Below are experts of layer 4 (counted from 0) of a mixture-of-experts language model. Rows are named router (the router's row for the expert) and show model dimensions 0-159. Each number is 500 + 50 x the weight over its row's rms, rounded and kept within 0 to 999. Numbers have three digits each.
After each expert's rows: "mostly gets" lists some tokens that are sent to it at least half of the time; "comes before" lists some tokens at least twice as common just after its tokens as in all text. This comes from a sample of Wikipedia text that the model never trained on. Tokens count by the router's weight.

# expert 9
router:445461549607438433454554470565463438500473543478593563517525502441492393554541479521484500456456567435479608423571524423522533472524553476515455499416578467549511495532495469473475452484452463468539462430506467475480514406510474525470609577533483557484445563462449596563433476471580484480499507543544452552412487490543509460554496440432458456399532518558443493483474485520604488437422500442580418493461433532457508458426453483494460507489504450510486524527483410562547483577380593
mostly gets: "%", " ft", "°", "[", "−", "–"
comes before: " ", "1", "2", "0", "3", "5"

# expert 8
router:569475478536498541510580504505495475546439427527498582496487490399393522523528506506488512409600511485456573468497536450489459424517576472560406453431525479482518534512544515513518491429463526486514463484481446461463586413492497475417528480533457557506419555405492554567431426527647412520483523461527516449486457495539508414510428482500337511429500464448484568588497382587552501445509535494440506493420528481516549567543472433481515551483551522495554521540434410472520561549461533
mostly gets: " game", " station", " club", " team", " song", " school"
comes before: " of", ",", ".", "s", " in", "ed"

# expert 34
router:495398451559413433489548512537477522485483511534542532525543487360511446526519531569550477446489514421447478491500517482533516573511597555568506500384566484509461456523530552458494446455556435483537440475453369494577528528512546525459493520496458466477488545516459608524438392509524508485415501545548529529498472486510531393481505458500425549345505534449460516519500490600481456520500535511480530416409505505462493618495503463474420463488468544525485589559386376481503494526410513
mostly gets: " US", " II", "\"", "X", "}", "\","
comes before: " |", "A", "C", ")", "S", "L"

# expert 0
router:499394515521478473500544451593485515510377532505540529514434473454493394559536560476540510439528475530491486397530562459517468497430575537566511498452499439422508462524537567542479474469363439493439507490535379497555538423529555529422505500520517542513433568433464592609504393449540482515510502536499510431443501476490474477482451455407428400376521535498552465618481501499561441514526537520532490453471535464461489518513439444516400467472464595505502527522418489524513476566454564
mostly gets: "er", "der", "urch", "lege", " game", "age"
comes before: " of", ",", ".", " and", " in", " was"

# expert 57
router:542441424548450515514550435497468510510434431504500566530433477443436451500519527583519474498475584483447600405521507458559618488501540502616518438508516414455570463584546529438524461496460439419549504536511475525529562422567549523555513509453481508558520517481543577531417468523625481494489446480429478532473464543539534426557417431426471462533473431498542483448492502544526450435541453514587535386451485478445544582510517483541478503494505488485398532552367450482507538529395531
mostly gets: "ver", " used", " released", " played", " began", " held"
comes before: " by", " to", " in", " the", " on", " as"

# expert 24
router:511378502581462453501504526572452444519491438595532561562557465488497445531525547525528467509497499514571464455540495488442553588501549447441501460436548544490493507519523493510563424446443392527513370451521497484519510430537507512469499571508382508440505489482470601548421427566554481541487542541454514498483523556456554413486386438456400449457509487472395504543476449572479482540483551508573399435406485479488538532537487536475526520447467505534492530561482483594483521570430644
mostly gets: " States", " City", " York", "ities", "ia", " State"
comes before: ",", ".", " (", " and", " of", "'"

# expert 28
router:501426493579485529500495480508441461482409525518529554497542509448464457486552547528452603513569521475421497445428513518517454556478501456530456424374527445430510478505534553463592434464533470434489476508569417515516468444619550547423493633512470522373455541479503534491517499495552476483440488534546506488458522485593467395505472452459512412352543493492459491530526515558596423489495614551550502498494477572467566505522449485482418560473505498518456552562496426472473429547444587
mostly gets: " app", " Sup", " F", " Sec", "pp", "duc"
comes before: "2", "1", "0", "9", " -", "3"

# expert 20
router:471488477529413431462569540555434501441505526483495442482511525487423425508616533480452469494574467455498555428488519480510533474470444506549474415385478529469502500591515585393540452450467463446521521535464461458521553521487553507457496502537556559394496490418462571594445410495571516562523649558479505587445460532497528446533439485457500445403540460537513586556461450583578516466487534498535453445386536473458545520514514572465433524466470566509494509602523461509486533520401505
mostly gets: " three", " Total", "|---", ":", "):", " local"
comes before: " ", " A", " S", " D", " R", "|---"

# expert 11
router:484468444557517504439536430522453499451401541515442515598489531451534431539519512532500522473511522356420491477564509454502530504473469506510443439431533347520482460534548551544539501417404476476535486496570439521557490511555484427456590631525441513473456571475435676461370481497570451473505552509553511489479510608487478425528474451485519417493565405471549483498481477562600423498510526495519502446432485507524495532541475484510477549491443473580498507493466463527526443503446537
mostly gets: " f", " e", " ed", " def", "f", "rib"
comes before: "5", "4", "8", "6", "7", "3"

# expert 1
router:510400480648380511473550471525561452496467509537451461509487474403512460562510518497547493454536466458459537483485445529548439604458531455535396464484463313530521496487555556524524485529433446418491503542532477509495517355526504552399502519503471517502447541448449524523504474433510494539470534554511480560492493519511483451605518501460455447427514517496493607557503467504533509484477552526443465437382486510484661520507438498570458520505457492544440560588476446508484475569441537
mostly gets: " mat", " bel", " per", " oper", "per", "ach"
comes before: "1", "2", "3", "4", "5", "ic"

# expert 37
router:564448466498462462483520474576458459409473492601590525535475510460460425510544564524488543479489557425483566457523439487506524554480559488512438456434510486501516475562539557465541496413413483483522452415530510499476599358457525510467488490527450559548450504483478586509432505541557494542524598519441501518530477516546563425564453441455430468400524484470500565584577466568498509443533476493475472368405492480436511523498463466568521483403398505511454555566391400516548512561507569
mostly gets: " can", " has", " are", "ures", "ities", " been"
comes before: ".", ",", " of", " in", " to", " and"

# expert 26
router:477399443552454478470508483534385535462325511521539499577452484437482449463582497530470493508503539492467507481532488512515521548499571475530519366430499412489429508488534533510462476430501445485492507509463412531512520484504534580435529522541480485471480496472490639628461416524570483526502528558509543479505505474498525366560463518510429370373551506509487524508513423528574404528433538491499436476422431532451456474548473515484520516480456441488465518573436408533484497549454566
mostly gets: " −", "½", " —", " ", " +"
comes before: "1", "2", " |", "3", "0", "4"

# expert 14
router:488456416602463450520495471472491588468466477503522536507459530493501454549509510485440497480470525451463582428553552388472511556449564377484493488433549417421500446562534586469518429466477497482478535434480455447535528384530530568448501535556441496560453548461446506503435435515548449507540553577545494542483552525505488443568495463478462430424559504415454585462477435607521399538456529502437515557494532528487507544511428529551498531443424483522501573574485432468480351522450601
mostly gets: " dis", "\".", " ann", " dec", ".\"", " res"
comes before: "\n", " The", " He", " In", " It", " This"